Experts of a small language model.
Experts: 12 experts in each of 9 layers, 224 SwiGLU neurons an expert, 2 picks a token, a softmax router, a shared expert of 256 neurons.
Below are experts of layer 7 (counted from 0) of a mixture-of-experts language model. Rows are named router (the router's row for the expert), gate (a neuron's input weights, with its number), up (a neuron's input weights, with its number) and show model dimensions 0-159. Each number is 50 + 10 x the weight over its row's rms, rounded and kept within 0 to 99.
Before each expert's rows: "mostly gets" lists some tokens that are sent to it at least half of the time; "comes after" lists some tokens at least twice as common just before its tokens as in all text. This comes from a sample of Wikipedia text that the model never trained on. Tokens count by the router's weight.

# expert 1
mostly gets: " sp", " Sp", "0", "00", "°W", "6"
comes after: " | ", ".", "| ", "–", " ", "; "
router:34 50 50 46 44 69 43 72 61 35 47 52 48 51 40 53 44 58 52 56 56 40 54 65 56 33 56 53 43 35 46 33 34 56 47 49 47 34 51 52 54 56 47 58 61 49 49 39 58 55 33 23 53 38 48 68 49 56 47 19 43 36 59 61 48 38 45 66 45 58 48 47 40 46 49 44 71 62 51 43 55 60 49 47 56 35 49 44 54 65 47 48 36 43 46 50 48 53 69 38 47 35 63 63 37 55 48 57 53 57 70 37 56 49 49 56 57 58 25 36 59 30 38 51 50 67 41 65 46 47 29 42 50 61 46 38 59 39 45 59 57 60 52 51 28 41 50 63 72 55 43 51 48 48 53 31 56 48 57 59
gate37:42 48 61 59 38 43 58 52 39 48 33 42 49 47 49 58 44 60 50 57 25 50 42 41 59 40 50 50 62 41 39 46 40 43 41 53 50 44 26 60 48 66 45 57 40 42 51 50 61 48 57 42 68 51 53 53 52 30 53 56 61 49 58 31 40 63 70 39 56 55 54 67 57 35 57 49 39 55 59 32 39 53 46 38 54 56 41 58 39 54 35 59 54 58 54 59 56 38 64 59 52 56 54 54 38 46 76 49 53 43 56 56 50 52 49 50 45 43 59 45 55 52 51 69 55 61 55 49 34 51 29 51 55 54 60 68 39 48 51 39 67 39 36 45 70 59 67 44 46 51 46 52 76 58 58 54 43 50 58 45
up37:65 45 35 48 45 32 44 55 51 64 57 62 65 58 58 37 56 48 50 49 60 59 54 54 56 47 52 50 38 61 50 64 68 49 55 44 33 53 60 73 42 48 34 49 59 56 59 35 49 54 59 61 48 59 42 57 56 53 58 51 57 39 41 48 58 46 45 46 49 42 47 53 59 59 56 65 40 47 52 44 51 54 38 53 53 50 46 59 55 39 61 58 43 62 38 35 57 45 49 48 71 66 28 41 44 40 56 58 51 43 55 28 61 68 44 49 48 44 54 45 49 41 41 36 50 57 64 54 37 46 53 44 65 49 52 44 68 48 59 47 59 45 44 46 60 59 37 35 34 39 49 57 55 69 46 43 71 44 40 54
gate38:48 35 36 54 70 68 60 66 31 39 46 57 38 41 46 42 43 54 58 58 64 45 45 38 56 48 57 68 57 52 63 57 38 40 28 48 45 26 59 36 45 61 38 56 36 53 47 39 54 57 54 33 66 54 61 60 35 67 35 60 59 47 35 49 43 41 65 26 41 61 42 49 60 54 55 59 58 53 52 63 44 54 55 51 56 33 60 57 40 65 68 38 53 36 48 50 41 52 40 55 57 42 49 32 41 50 53 54 50 50 59 50 44 47 40 60 57 54 47 36 49 57 59 67 48 47 56 62 69 58 59 45 41 59 55 34 55 54 67 49 37 42 70 60 47 61 56 55 74 59 50 43 37 62 45 45 43 44 65 47
up38:59 48 40 41 56 56 42 50 60 38 68 51 53 54 37 46 51 55 54 65 56 39 34 58 50 48 48 48 54 49 51 49 51 57 29 29 46 49 64 49 57 59 38 45 57 42 70 35 44 66 40 43 48 68 53 58 50 55 38 51 43 24 38 49 42 54 56 50 47 57 48 38 45 55 34 59 55 61 45 52 30 39 46 32 38 53 36 52 54 62 48 53 47 46 52 46 53 52 49 38 45 36 57 55 50 48 41 50 54 56 42 55 47 50 33 40 51 61 28 49 40 42 55 45 69 56 54 58 72 52 37 41 55 39 45 41 55 34 39 41 48 50 69 66 47 53 53 71 57 62 49 47 40 40 51 37 48 36 46 54
gate39:77 56 33 50 62 43 48 40 42 39 39 50 34 70 71 38 59 58 39 46 58 45 50 54 42 68 37 46 49 51 61 42 51 35 46 62 64 62 52 41 55 46 40 37 42 43 45 57 58 50 53 78 42 55 51 43 67 63 54 40 53 59 56 35 65 60 55 28 62 50 53 60 39 56 50 65 44 57 55 45 59 68 58 41 52 37 40 47 46 50 56 41 75 46 48 31 39 46 50 50 62 47 39 52 47 42 57 44 21 61 52 33 42 63 51 41 35 51 50 39 49 63 38 39 53 44 41 61 60 44 68 38 55 40 61 47 53 41 51 64 41 54 48 44 44 58 35 39 41 71 69 39 61 41 62 42 58 37 40 47
up39:34 40 53 47 59 52 39 45 35 47 53 39 66 58 43 44 45 62 30 45 53 29 48 41 46 57 37 48 38 47 54 52 49 50 37 53 63 49 51 28 53 31 74 50 58 52 56 57 38 47 53 45 51 59 52 50 54 45 45 39 60 41 51 45 61 58 52 47 44 41 59 45 61 45 32 57 40 35 29 52 49 42 47 65 55 73 40 54 48 35 41 65 37 31 59 45 49 55 53 62 48 58 23 63 47 55 66 38 57 46 47 55 60 31 49 47 58 52 71 50 47 50 57 42 53 48 51 45 44 35 56 61 52 47 43 70 44 51 53 46 49 45 41 34 51 40 58 55 42 52 70 50 57 42 45 44 62 26 37 52
gate40:70 48 48 51 45 66 50 70 41 46 43 34 59 50 39 57 49 62 34 47 53 37 57 46 53 56 64 62 71 62 57 52 48 30 46 48 31 42 63 58 36 63 45 48 39 41 68 42 47 47 45 48 54 35 56 50 43 64 47 44 47 47 35 44 49 46 40 57 48 52 31 59 54 54 57 47 61 67 65 51 73 34 57 44 60 66 62 47 44 53 58 47 45 61 50 67 47 49 61 49 49 47 29 46 52 48 61 42 50 40 44 51 71 50 25 39 57 65 44 34 44 47 42 41 41 45 63 37 55 54 43 63 60 65 47 54 49 50 44 47 47 67 52 50 33 50 42 62 53 52 40 45 31 22 68 46 48 64 60 55
up40:42 46 61 36 49 53 54 62 30 47 50 32 53 38 47 47 40 59 68 60 50 63 39 50 60 47 41 54 47 69 61 69 53 54 49 49 41 42 44 29 57 41 59 42 66 44 58 26 53 55 40 45 37 56 44 62 65 47 55 49 39 54 50 48 45 31 52 54 66 36 58 47 39 38 54 37 56 46 61 34 41 46 59 53 60 43 39 56 58 71 46 50 54 53 66 59 54 59 48 43 50 37 38 41 51 51 47 56 42 45 50 47 40 29 48 65 52 44 50 66 50 49 48 52 54 68 49 50 33 55 34 42 62 33 48 56 52 68 56 54 32 47 43 61 61 59 40 32 23 49 60 36 57 60 53 47 44 32 46 51
gate41:66 41 39 49 47 50 61 66 52 53 61 49 49 61 56 49 60 56 37 66 56 44 38 47 41 38 59 29 40 60 55 45 39 58 44 39 42 43 48 35 59 77 41 74 65 57 60 61 64 36 59 40 37 40 54 49 22 49 71 48 42 54 63 51 51 55 57 61 38 66 73 44 43 45 47 50 46 46 53 36 45 41 53 59 56 58 44 61 46 50 54 65 59 68 57 44 53 62 51 43 40 60 40 57 67 54 43 36 45 52 60 45 52 46 48 54 56 45 41 43 62 46 40 51 61 50 46 45 29 43 50 42 53 41 33 52 66 32 43 35 45 67 35 66 40 47 64 35 41 62 46 40 51 49 50 55 52 55 49 51
up41:58 50 66 43 36 58 60 59 58 61 29 34 47 29 44 50 44 58 55 40 43 46 62 60 73 51 65 42 61 48 62 51 54 39 43 49 26 37 82 50 38 56 47 44 43 52 55 47 44 47 63 49 50 43 53 60 60 51 43 46 66 52 34 47 56 53 49 54 48 61 63 47 57 35 70 46 49 47 54 62 38 61 52 38 50 43 40 43 47 56 54 40 34 33 67 58 49 34 77 50 58 41 50 63 55 42 41 45 58 63 43 38 40 57 68 44 37 60 47 44 48 37 40 57 59 59 54 48 52 63 47 53 51 44 49 62 63 45 33 67 32 35 62 56 53 45 41 56 32 58 56 49 51 46 50 33 56 39 48 37
gate42:56 73 61 60 42 53 48 61 45 53 44 57 24 50 50 45 51 50 47 53 47 38 33 58 66 49 36 45 60 39 26 49 66 46 48 47 45 67 49 65 56 41 31 72 35 43 55 35 50 22 64 39 51 34 55 52 56 74 46 39 55 64 47 22 48 58 51 46 33 41 74 59 57 53 47 35 53 52 51 57 48 54 49 49 52 41 51 47 35 45 57 32 33 56 43 43 48 47 49 52 50 47 59 43 65 56 41 51 43 51 32 47 61 53 64 67 59 44 55 47 56 50 49 55 62 44 50 76 48 56 55 53 51 40 63 60 80 52 37 48 50 57 58 46 52 63 49 50 63 37 42 68 43 36 41 44 40 54 46 56
up42:67 50 29 44 39 44 67 60 55 47 38 52 60 36 45 41 39 48 56 53 66 57 44 57 55 47 52 51 35 32 41 60 46 29 37 44 54 53 63 43 32 33 50 64 33 29 57 53 58 32 43 46 43 30 56 56 47 55 46 55 52 49 43 41 31 45 47 36 62 47 40 44 35 52 35 36 62 44 58 58 44 67 49 57 61 49 42 43 52 45 68 54 80 37 75 45 46 26 51 47 37 44 68 58 59 53 43 57 42 38 34 59 57 48 40 42 57 45 54 53 53 57 56 67 49 39 54 44 51 44 61 43 47 49 35 41 47 42 42 47 59 57 56 42 44 48 32 52 34 57 58 49 43 47 44 42 43 38 40 50
gate43:51 53 53 48 32 34 73 47 57 44 52 45 47 57 44 52 59 61 57 59 52 60 54 47 48 64 69 49 47 58 52 48 52 24 56 36 53 35 68 39 53 55 31 40 41 51 51 45 52 45 38 59 51 42 61 27 51 35 38 60 36 55 32 53 41 33 55 59 51 50 61 36 46 19 48 83 60 51 53 42 49 58 49 55 62 44 42 64 54 62 35 49 42 58 52 27 66 58 61 41 49 61 49 56 40 48 43 59 51 55 57 46 37 42 66 50 52 55 46 54 52 53 56 41 55 41 42 48 40 36 37 57 44 48 57 49 46 58 53 42 60 66 45 45 58 52 58 37 48 63 38 50 50 58 44 42 59 41 49 64
up43:52 67 40 52 65 52 56 43 43 36 35 51 63 47 58 45 40 43 49 41 46 40 36 43 47 57 52 50 71 33 51 64 53 41 73 61 46 49 28 47 57 69 49 37 52 42 39 53 49 57 66 38 62 46 46 52 68 52 47 55 58 76 48 45 42 57 57 61 48 71 63 43 41 68 43 49 37 44 52 56 42 33 41 50 51 51 62 50 29 67 62 59 61 54 40 51 58 40 18 50 60 38 43 47 64 41 59 67 41 42 62 59 50 56 34 56 41 49 52 57 43 62 71 31 55 52 51 57 55 48 39 50 35 33 54 46 44 59 43 50 54 42 39 36 39 68 44 55 50 39 49 47 46 48 37 54 53 54 39 50
gate44:48 36 39 46 42 37 49 46 54 50 60 46 38 49 41 71 43 67 66 61 46 54 40 72 42 33 41 51 54 35 31 56 52 49 52 51 42 51 38 54 47 50 73 48 32 34 53 65 66 52 42 35 43 37 51 21 50 46 55 48 57 51 57 47 50 72 64 68 57 56 57 57 51 41 60 64 52 41 48 58 53 42 39 38 76 41 31 45 58 48 40 56 47 47 64 46 53 48 57 70 48 48 50 43 31 63 45 62 46 54 65 61 64 57 31 40 55 59 46 41 52 37 45 43 53 67 59 54 55 44 43 61 33 51 41 48 43 50 46 30 50 77 47 54 48 83 39 52 52 64 56 59 36 40 49 47 38 45 58 52
up44:54 34 40 54 56 36 43 58 34 49 62 36 54 40 53 55 50 50 68 48 34 49 46 52 48 61 41 64 47 41 48 56 49 46 47 35 43 47 34 56 46 35 48 53 40 39 45 63 55 41 31 53 52 53 48 46 66 46 58 28 62 33 44 52 35 52 48 51 62 26 59 52 68 46 40 65 47 34 47 36 41 52 55 43 69 54 49 56 60 46 48 51 61 46 69 57 39 45 58 54 57 29 45 35 39 55 47 56 69 45 48 53 64 70 42 51 58 37 49 45 43 33 30 62 51 58 55 59 37 47 44 56 37 60 36 57 55 50 51 54 53 41 37 37 61 58 50 58 49 49 53 58 52 53 42 57 46 42 35 45
gate45:40 58 40 39 44 62 39 31 73 57 75 60 53 40 47 25 41 53 58 56 30 57 52 52 64 36 55 36 57 49 26 39 54 77 52 70 49 53 35 70 72 65 56 43 55 53 50 43 54 32 47 58 58 33 66 45 49 49 60 53 28 60 45 57 54 53 43 57 41 48 54 48 58 34 40 50 59 35 57 57 23 42 38 40 61 49 50 37 61 34 47 58 48 63 49 44 35 39 56 46 60 55 50 50 44 73 58 38 56 47 63 39 46 43 38 50 64 52 51 42 40 53 50 69 46 59 57 61 62 57 30 61 54 58 51 46 39 57 57 44 66 36 43 56 55 73 64 46 38 48 40 50 58 58 56 44 39 53 65 71
up45:38 45 18 35 52 63 43 50 58 47 49 56 56 33 61 80 45 49 52 61 41 59 40 61 39 48 47 50 42 55 53 61 53 60 38 61 42 38 69 74 42 58 42 43 48 41 66 50 44 49 44 40 50 57 48 52 37 40 44 59 36 72 54 43 46 41 50 46 48 39 43 53 57 69 55 36 50 40 50 46 45 45 36 31 58 42 61 63 57 45 35 47 40 57 35 36 35 53 54 52 38 52 47 48 55 45 52 47 41 43 34 41 49 57 58 79 40 36 45 44 53 51 45 40 49 66 68 50 57 37 69 57 53 62 25 52 61 30 54 53 53 60 52 49 42 42 49 51 38 35 39 43 49 27 68 66 70 44 42 50
gate46:53 51 42 35 64 44 33 48 41 58 70 55 59 38 41 58 32 65 45 54 53 32 51 56 35 50 52 55 50 53 39 56 56 82 67 58 51 63 43 53 55 66 55 36 40 54 44 64 59 52 56 53 41 47 53 52 48 47 58 60 47 52 49 58 49 63 56 52 47 45 50 44 72 53 44 50 52 41 39 44 45 59 49 56 25 58 39 57 46 49 46 55 58 68 47 42 50 52 68 45 35 55 48 55 32 38 50 38 52 55 68 57 65 44 59 40 47 17 61 52 49 47 36 51 60 44 48 65 45 55 57 57 50 51 50 45 49 33 66 38 62 46 50 52 47 38 63 47 65 37 67 36 60 60 52 58 55 65 47 57
up46:57 53 56 55 58 66 45 48 54 43 46 59 57 68 49 64 47 58 49 43 45 36 49 46 54 45 52 68 49 29 52 43 69 45 56 56 54 50 48 35 34 49 43 53 47 38 41 49 63 45 67 58 49 46 48 62 42 62 22 51 44 44 64 65 37 62 43 42 45 50 57 48 51 46 48 52 73 52 53 38 42 47 51 54 44 38 44 41 47 57 58 70 61 29 54 50 38 43 71 53 58 41 41 38 36 56 51 59 37 54 32 45 77 41 57 48 37 33 50 43 53 57 39 58 30 46 57 54 40 43 39 45 43 43 51 58 50 52 41 30 24 48 53 48 35 49 47 49 59 61 45 67 54 45 41 44 50 53 49 40
gate47:34 51 39 37 48 57 44 72 38 46 59 61 60 47 52 54 51 54 39 61 52 32 41 40 51 57 38 67 55 72 58 47 21 39 58 33 51 49 39 42 42 39 37 52 67 39 62 39 55 42 36 47 55 42 57 58 38 60 52 38 41 37 37 56 50 40 63 62 38 60 43 31 50 44 50 49 61 46 71 50 44 57 49 56 45 51 38 32 52 57 42 47 51 40 59 51 46 64 41 66 34 43 40 50 58 55 58 43 60 38 46 51 53 50 50 57 40 49 49 39 46 31 47 35 51 58 57 62 43 61 60 36 64 42 48 65 62 41 43 57 44 63 39 50 27 40 57 76 43 54 39 41 58 54 44 43 44 37 56 46
up47:54 31 36 54 49 54 66 33 48 48 32 65 52 55 47 45 55 60 63 49 46 51 58 56 55 57 50 57 60 46 52 45 53 47 54 56 42 51 52 35 68 43 57 66 57 67 49 72 48 42 45 51 58 63 33 45 42 44 62 55 47 59 58 59 66 58 65 40 61 49 52 54 33 66 70 54 51 49 45 68 44 61 53 65 54 55 55 37 42 46 30 43 31 51 54 63 41 49 47 50 55 65 59 67 56 65 35 57 37 44 38 40 36 45 42 53 50 60 40 67 38 59 37 47 63 39 56 49 52 45 51 51 49 60 59 54 47 70 55 51 40 28 34 54 52 57 50 31 44 47 46 63 59 35 43 49 51 50 44 46
gate48:66 40 26 52 47 60 70 60 55 34 51 46 53 41 50 53 44 59 59 66 48 39 56 54 53 64 56 47 63 52 65 52 38 59 58 36 39 37 54 59 52 58 48 42 52 43 64 60 63 52 40 42 52 48 56 41 50 39 63 55 54 37 77 56 58 50 67 56 52 76 63 50 54 56 60 46 51 59 56 53 46 28 45 66 60 47 63 48 46 56 37 45 42 52 59 44 43 61 62 49 42 67 46 32 30 50 55 34 42 60 41 49 25 49 32 41 51 28 57 58 41 56 37 49 62 41 39 54 58 63 54 47 48 59 26 50 55 49 49 44 46 41 58 67 43 47 58 52 42 47 49 32 41 59 61 58 51 63 74 39
up48:54 37 42 45 46 54 56 30 38 46 36 70 64 56 43 43 51 31 38 44 47 58 68 62 45 38 50 61 52 46 36 44 48 47 46 57 47 33 47 53 31 58 57 51 49 49 50 50 45 58 56 37 49 54 37 35 45 50 56 57 51 36 47 51 38 55 64 53 66 42 56 56 54 37 67 42 56 44 61 42 47 66 57 43 62 45 51 37 48 50 54 37 29 40 77 49 55 48 49 53 45 50 52 58 43 56 56 31 36 49 54 38 39 59 25 31 45 43 46 46 52 54 36 45 34 55 45 56 46 44 32 47 40 49 51 53 43 76 45 53 66 38 53 53 48 58 47 67 32 60 61 32 55 39 59 42 55 40 68 48
gate49:54 44 68 53 60 65 31 51 52 40 47 48 66 49 56 43 35 58 41 53 57 35 58 47 41 53 58 66 67 37 43 66 58 51 50 53 46 58 52 40 62 55 57 33 45 49 54 35 36 44 40 47 48 44 60 74 57 51 61 54 62 19 49 41 46 52 46 39 35 62 46 50 65 38 52 52 43 51 54 60 51 42 41 57 65 57 48 34 42 47 53 56 57 43 29 52 61 68 39 51 38 40 70 62 47 63 61 47 34 48 45 49 46 62 53 46 64 49 39 51 41 52 52 53 66 44 41 44 51 43 49 58 52 49 62 51 41 49 59 56 52 41 43 59 42 33 63 50 57 43 34 29 49 40 58 44 47 41 40 47
up49:38 48 58 53 36 58 35 38 49 58 41 46 52 64 78 25 49 71 52 66 49 61 46 40 53 67 59 61 47 41 37 31 44 51 52 47 66 44 63 47 34 50 47 38 45 51 32 43 53 56 47 36 38 31 58 46 33 55 48 36 54 49 71 50 40 40 44 66 39 50 56 40 64 30 51 52 40 36 57 62 59 41 45 58 41 49 35 38 52 55 45 37 46 33 51 60 33 41 41 60 48 42 42 54 48 72 26 62 56 39 49 71 51 49 46 39 53 64 56 58 54 54 50 53 46 51 65 58 41 44 46 53 37 49 63 57 38 44 64 55 44 46 51 49 48 54 64 41 25 45 47 56 60 60 56 42 38 38 56 39
gate50:50 60 43 31 38 70 53 51 71 44 62 55 62 44 58 46 50 40 57 43 69 53 62 52 54 53 39 54 43 45 60 48 45 29 57 67 39 66 44 55 49 46 55 52 45 46 42 47 56 26 56 60 43 49 55 53 49 46 50 50 55 67 55 58 43 62 47 47 55 63 64 45 40 61 38 66 48 30 44 69 46 58 36 49 72 43 39 50 37 56 40 72 52 78 67 50 47 35 41 38 48 60 57 54 64 42 62 39 29 36 59 44 36 55 55 43 54 62 60 48 54 57 49 52 38 28 45 56 40 55 59 67 48 48 38 54 58 54 45 45 55 40 41 61 50 35 55 65 55 51 61 46 64 47 48 44 48 33 42 59
up50:45 46 38 35 42 48 44 54 69 47 53 64 30 52 53 63 51 55 48 61 56 51 56 66 50 53 62 62 34 56 42 47 48 42 50 54 56 52 34 56 63 55 59 56 30 44 48 48 42 36 52 53 66 40 29 54 56 42 59 55 51 51 61 68 49 47 45 63 46 49 38 64 53 65 56 45 43 56 46 50 51 62 51 56 69 61 50 44 55 53 37 61 39 57 64 60 47 49 49 58 32 55 55 63 55 58 42 43 47 39 69 32 47 54 48 70 61 41 44 45 58 45 26 53 44 47 38 47 49 61 59 64 56 56 19 47 59 59 42 40 57 51 39 66 44 54 55 75 47 47 40 64 38 68 63 36 58 42 38 59
gate51:46 46 21 35 36 49 34 60 53 38 49 60 50 41 35 33 50 46 41 37 43 35 70 56 51 44 67 40 53 44 48 64 46 64 42 44 43 66 34 39 55 56 47 35 70 47 58 60 36 55 35 55 31 51 65 49 38 42 60 42 33 37 61 49 43 45 37 52 57 48 62 53 53 60 45 57 48 52 46 53 50 52 56 53 51 54 56 67 73 50 41 63 51 38 37 44 60 53 51 50 60 56 71 51 52 34 53 43 46 67 54 56 36 50 51 43 53 42 41 53 60 69 45 41 44 47 47 47 39 64 49 54 28 50 45 40 43 53 50 51 33 42 51 38 40 53 61 52 56 50 48 57 50 66 47 47 50 48 54 35
up51:42 58 54 51 54 50 59 54 54 40 49 56 65 48 64 51 63 63 48 51 25 60 38 51 52 21 62 58 57 50 47 40 39 43 51 44 52 54 49 66 41 47 58 44 45 54 41 52 50 51 39 40 40 44 70 53 50 68 35 51 53 38 38 67 46 41 39 45 60 48 78 41 74 44 27 57 55 56 52 38 54 54 49 43 54 43 41 27 62 48 66 41 48 45 46 33 30 41 66 49 42 53 51 57 43 60 45 51 38 56 55 51 62 66 66 54 49 44 50 53 39 53 49 48 28 53 56 52 53 39 77 49 31 53 59 60 52 55 47 21 41 38 56 53 37 42 42 59 47 56 47 67 47 55 59 43 46 42 55 54
gate52:37 56 66 68 36 71 57 46 66 62 60 64 42 31 38 57 58 40 57 56 43 45 42 45 37 49 61 43 62 44 29 51 44 52 57 62 58 44 60 56 39 66 47 46 44 25 46 48 51 34 67 47 50 45 49 45 40 58 48 50 65 42 52 51 54 51 59 53 61 59 71 42 40 61 53 65 48 38 56 44 43 42 54 46 71 45 36 44 46 47 60 54 42 47 38 41 41 67 39 59 49 53 59 52 43 40 51 74 42 57 48 60 33 33 33 34 48 41 43 55 55 47 55 56 39 38 59 43 50 60 52 47 60 44 34 46 58 37 55 49 49 49 51 51 43 38 64 48 51 51 65 52 50 47 53 46 39 43 50 61
up52:47 66 62 56 61 52 54 56 31 49 49 46 45 47 49 54 38 50 44 33 38 58 39 55 71 61 49 43 56 43 61 54 55 45 51 68 58 54 40 43 45 48 42 65 51 50 71 54 58 57 49 66 45 43 41 63 43 50 58 57 70 41 71 43 60 38 41 60 58 62 42 47 56 57 26 63 59 22 48 35 59 56 54 58 58 57 68 51 54 47 39 57 45 42 42 49 52 44 40 54 51 52 57 37 32 56 55 48 50 49 60 52 57 41 54 55 62 44 57 36 56 34 38 55 35 44 57 56 66 51 58 56 57 58 56 46 50 49 54 43 49 44 44 45 42 54 59 56 45 36 61 47 49 41 52 66 46 51 52 41
gate53:64 47 67 64 57 43 54 51 43 50 57 60 61 33 73 50 40 53 49 42 29 33 55 43 65 50 58 54 40 52 61 61 54 45 47 46 55 42 54 47 64 67 51 57 73 60 48 58 38 53 46 60 44 42 79 60 51 37 61 32 74 42 50 53 69 52 33 28 53 58 50 52 35 55 51 53 51 62 60 48 12 42 42 58 42 59 41 55 54 45 53 53 70 61 54 59 41 56 40 41 57 70 52 55 35 52 52 50 29 51 52 68 23 49 69 47 39 48 34 58 62 64 41 58 61 45 57 55 51 39 52 57 40 55 47 62 40 50 53 44 61 43 46 43 52 46 56 41 34 49 33 51 43 57 49 57 54 37 53 56
up53:55 50 39 41 55 60 56 44 50 43 43 52 46 52 32 47 58 49 43 62 37 62 48 57 35 32 47 56 51 42 46 25 38 27 58 36 69 61 60 48 50 63 55 53 53 65 66 24 67 39 57 46 46 51 50 46 29 60 37 44 47 48 57 35 56 24 49 49 60 52 57 54 59 32 58 57 73 48 56 52 48 56 46 52 77 48 82 37 51 51 44 54 35 48 51 40 41 40 51 55 37 47 55 37 45 56 35 43 46 58 64 39 39 31 50 43 60 56 51 42 39 47 46 57 68 42 53 60 52 46 65 48 52 51 47 45 61 57 39 54 40 53 53 50 46 54 41 35 48 44 44 68 72 52 55 42 56 57 57 65
gate54:58 62 78 38 27 49 30 45 54 55 63 53 51 49 57 67 58 41 82 50 43 44 48 44 65 43 50 46 70 61 37 48 59 49 63 70 43 36 59 39 61 40 56 62 54 49 52 42 62 31 43 36 47 48 39 48 66 53 35 49 40 65 48 45 32 47 56 60 43 49 50 48 37 66 55 69 54 51 57 60 45 41 40 69 33 51 64 59 55 62 49 43 47 43 51 51 51 61 50 31 49 35 55 52 54 48 49 53 47 49 50 55 54 58 83 59 49 49 64 48 51 54 57 72 62 51 52 34 60 33 34 56 51 58 54 47 55 43 42 35 57 43 58 62 46 68 42 33 62 44 42 66 44 38 39 54 26 57 47 43
up54:58 45 43 43 39 43 57 51 40 43 47 63 54 17 49 67 55 71 40 61 56 67 51 45 51 44 42 49 61 41 66 39 48 56 54 49 51 39 49 52 52 66 40 42 41 54 55 48 39 61 56 55 37 54 48 47 45 47 53 53 61 53 37 48 44 63 58 49 56 43 53 57 51 46 45 44 49 42 45 47 54 52 50 56 51 42 45 44 42 61 32 62 26 57 37 39 32 37 40 52 49 67 63 61 41 43 62 64 42 44 65 53 41 51 37 41 58 36 56 51 48 75 31 56 50 64 24 52 67 31 55 45 64 51 48 56 54 47 51 57 44 55 50 31 51 50 51 46 40 36 54 35 51 58 58 26 75 34 43 41
gate55:40 45 49 60 49 61 54 48 49 52 57 60 42 49 52 62 45 49 73 54 47 48 51 48 52 39 57 55 52 56 47 52 44 63 52 59 28 46 45 59 64 61 51 50 56 58 51 50 72 74 63 65 55 58 48 45 52 48 59 46 57 57 34 48 49 28 59 53 49 46 41 65 51 39 43 37 49 56 60 72 54 45 53 52 57 57 44 55 44 35 64 53 65 38 60 42 44 47 42 33 39 56 47 53 49 53 51 48 46 69 61 50 58 51 41 55 55 34 26 46 63 54 40 43 40 37 50 57 49 54 46 51 58 57 40 59 51 51 51 44 43 46 33 55 70 47 44 46 39 66 40 42 59 58 67 44 41 30 52 33
up55:45 41 69 50 38 40 50 54 52 62 64 42 32 54 55 31 47 55 61 50 31 52 41 45 38 38 86 52 42 43 34 35 59 65 32 58 58 39 40 48 58 49 66 76 44 44 41 46 57 37 39 45 57 47 50 50 48 67 43 69 62 59 31 44 47 54 61 37 53 51 72 56 63 49 65 52 35 37 53 47 60 57 58 40 47 39 44 55 44 51 54 47 49 50 34 43 62 33 56 47 42 59 54 59 56 40 47 43 47 44 48 52 28 54 47 56 59 43 52 49 64 52 48 46 67 61 54 51 42 62 52 55 48 59 60 45 60 32 54 34 53 56 47 41 64 58 38 50 44 52 41 52 46 37 42 46 49 49 60 63
gate56:32 31 58 61 54 45 29 60 54 55 49 64 50 55 52 54 56 36 55 46 38 47 52 59 49 38 44 43 52 42 49 34 68 69 57 59 51 56 36 47 54 63 41 61 35 43 47 37 75 52 57 53 31 30 47 55 55 52 31 52 61 50 32 48 54 44 55 52 31 32 56 45 54 65 26 41 51 53 51 47 54 57 50 57 43 46 62 60 47 48 62 46 59 45 84 43 54 26 23 39 49 31 49 58 46 74 60 57 50 54 58 50 51 55 60 49 51 58 38 41 62 63 36 57 26 50 19 64 44 50 51 51 41 48 37 36 55 39 38 35 45 42 47 31 38 52 54 52 49 42 48 56 38 57 55 43 37 65 43 55
up56:46 59 42 38 68 28 48 39 47 49 52 62 35 39 37 62 57 51 61 56 52 64 66 52 56 49 51 46 60 50 50 43 48 44 48 54 44 55 45 47 41 51 69 27 56 53 38 61 51 48 49 55 51 53 61 37 35 59 46 58 63 48 63 36 48 54 54 58 43 47 46 60 39 28 62 47 57 48 51 49 53 48 73 68 69 30 41 72 51 52 44 29 50 43 59 54 52 47 55 50 65 55 46 39 48 36 45 49 57 54 52 52 39 64 49 40 49 40 42 44 63 26 52 65 41 50 58 50 61 46 46 53 55 45 47 59 58 60 61 64 55 61 51 55 53 40 41 62 48 73 39 50 51 46 31 53 53 28 48 37
gate57:52 56 44 38 50 54 51 55 50 31 51 77 60 26 43 33 42 54 37 50 39 37 48 52 55 44 48 53 44 44 47 49 48 60 68 46 53 49 54 49 57 69 48 54 66 50 47 44 64 62 41 64 56 38 54 46 38 52 56 38 42 41 68 42 65 55 50 66 47 44 46 51 55 59 54 67 48 50 61 47 55 58 52 48 53 56 53 28 41 47 55 55 55 46 37 35 51 54 55 55 59 72 41 59 49 44 49 47 59 49 68 45 48 67 59 43 52 50 34 47 61 46 43 45 20 45 55 34 49 50 58 62 43 47 46 69 57 47 49 40 45 44 46 64 33 45 59 46 45 55 51 55 71 45 59 59 75 37 52 31
up57:60 37 63 53 42 49 52 47 40 51 55 46 41 43 47 49 45 37 59 42 40 42 37 54 57 49 56 57 46 41 44 53 45 55 48 37 58 61 65 37 51 28 56 55 60 41 56 49 47 43 65 55 41 44 35 57 43 36 44 59 53 57 54 56 56 37 47 52 46 39 54 53 38 56 42 46 52 51 45 52 50 54 54 38 35 49 55 55 45 54 49 50 51 27 41 51 44 39 22 53 44 51 67 65 39 53 49 49 32 44 37 62 49 52 72 33 53 73 48 55 52 36 65 23 44 35 26 40 55 50 43 31 49 35 58 49 44 58 37 63 62 40 36 47 49 60 39 64 42 57 46 64 38 54 39 43 46 76 46 26
gate58:55 41 36 57 51 52 46 47 62 54 56 75 37 45 46 41 50 52 44 69 63 56 44 57 43 47 54 49 45 73 40 48 50 56 35 40 40 48 64 55 27 52 41 44 43 43 47 52 49 57 59 32 54 55 61 37 73 52 62 44 46 42 55 35 39 55 50 54 46 39 53 38 49 56 52 44 40 78 51 63 40 62 58 52 52 59 62 62 35 50 58 64 42 47 46 44 47 52 61 27 53 58 44 69 55 52 68 48 51 57 43 48 55 51 65 64 59 36 55 45 52 48 48 77 56 51 30 37 45 48 58 45 50 57 58 39 63 66 41 54 70 60 67 50 45 37 58 47 48 68 47 54 76 46 49 48 51 49 50 34
up58:38 62 48 53 41 64 59 42 44 52 44 52 36 45 38 31 47 44 59 51 43 42 41 44 57 43 35 59 41 55 58 46 55 32 47 46 40 56 60 45 50 55 46 60 63 41 24 32 54 57 54 52 49 31 61 68 64 44 66 65 58 60 46 46 42 46 31 43 46 43 60 51 51 37 54 20 45 47 55 43 34 45 66 36 64 59 53 41 59 54 63 56 54 71 41 48 27 43 58 61 34 57 39 63 48 70 46 49 55 50 53 52 67 39 39 53 61 29 70 49 46 53 53 51 44 55 59 53 50 64 43 34 57 36 48 70 47 46 36 52 61 63 49 43 53 33 51 56 57 48 65 57 53 71 47 55 44 32 42 36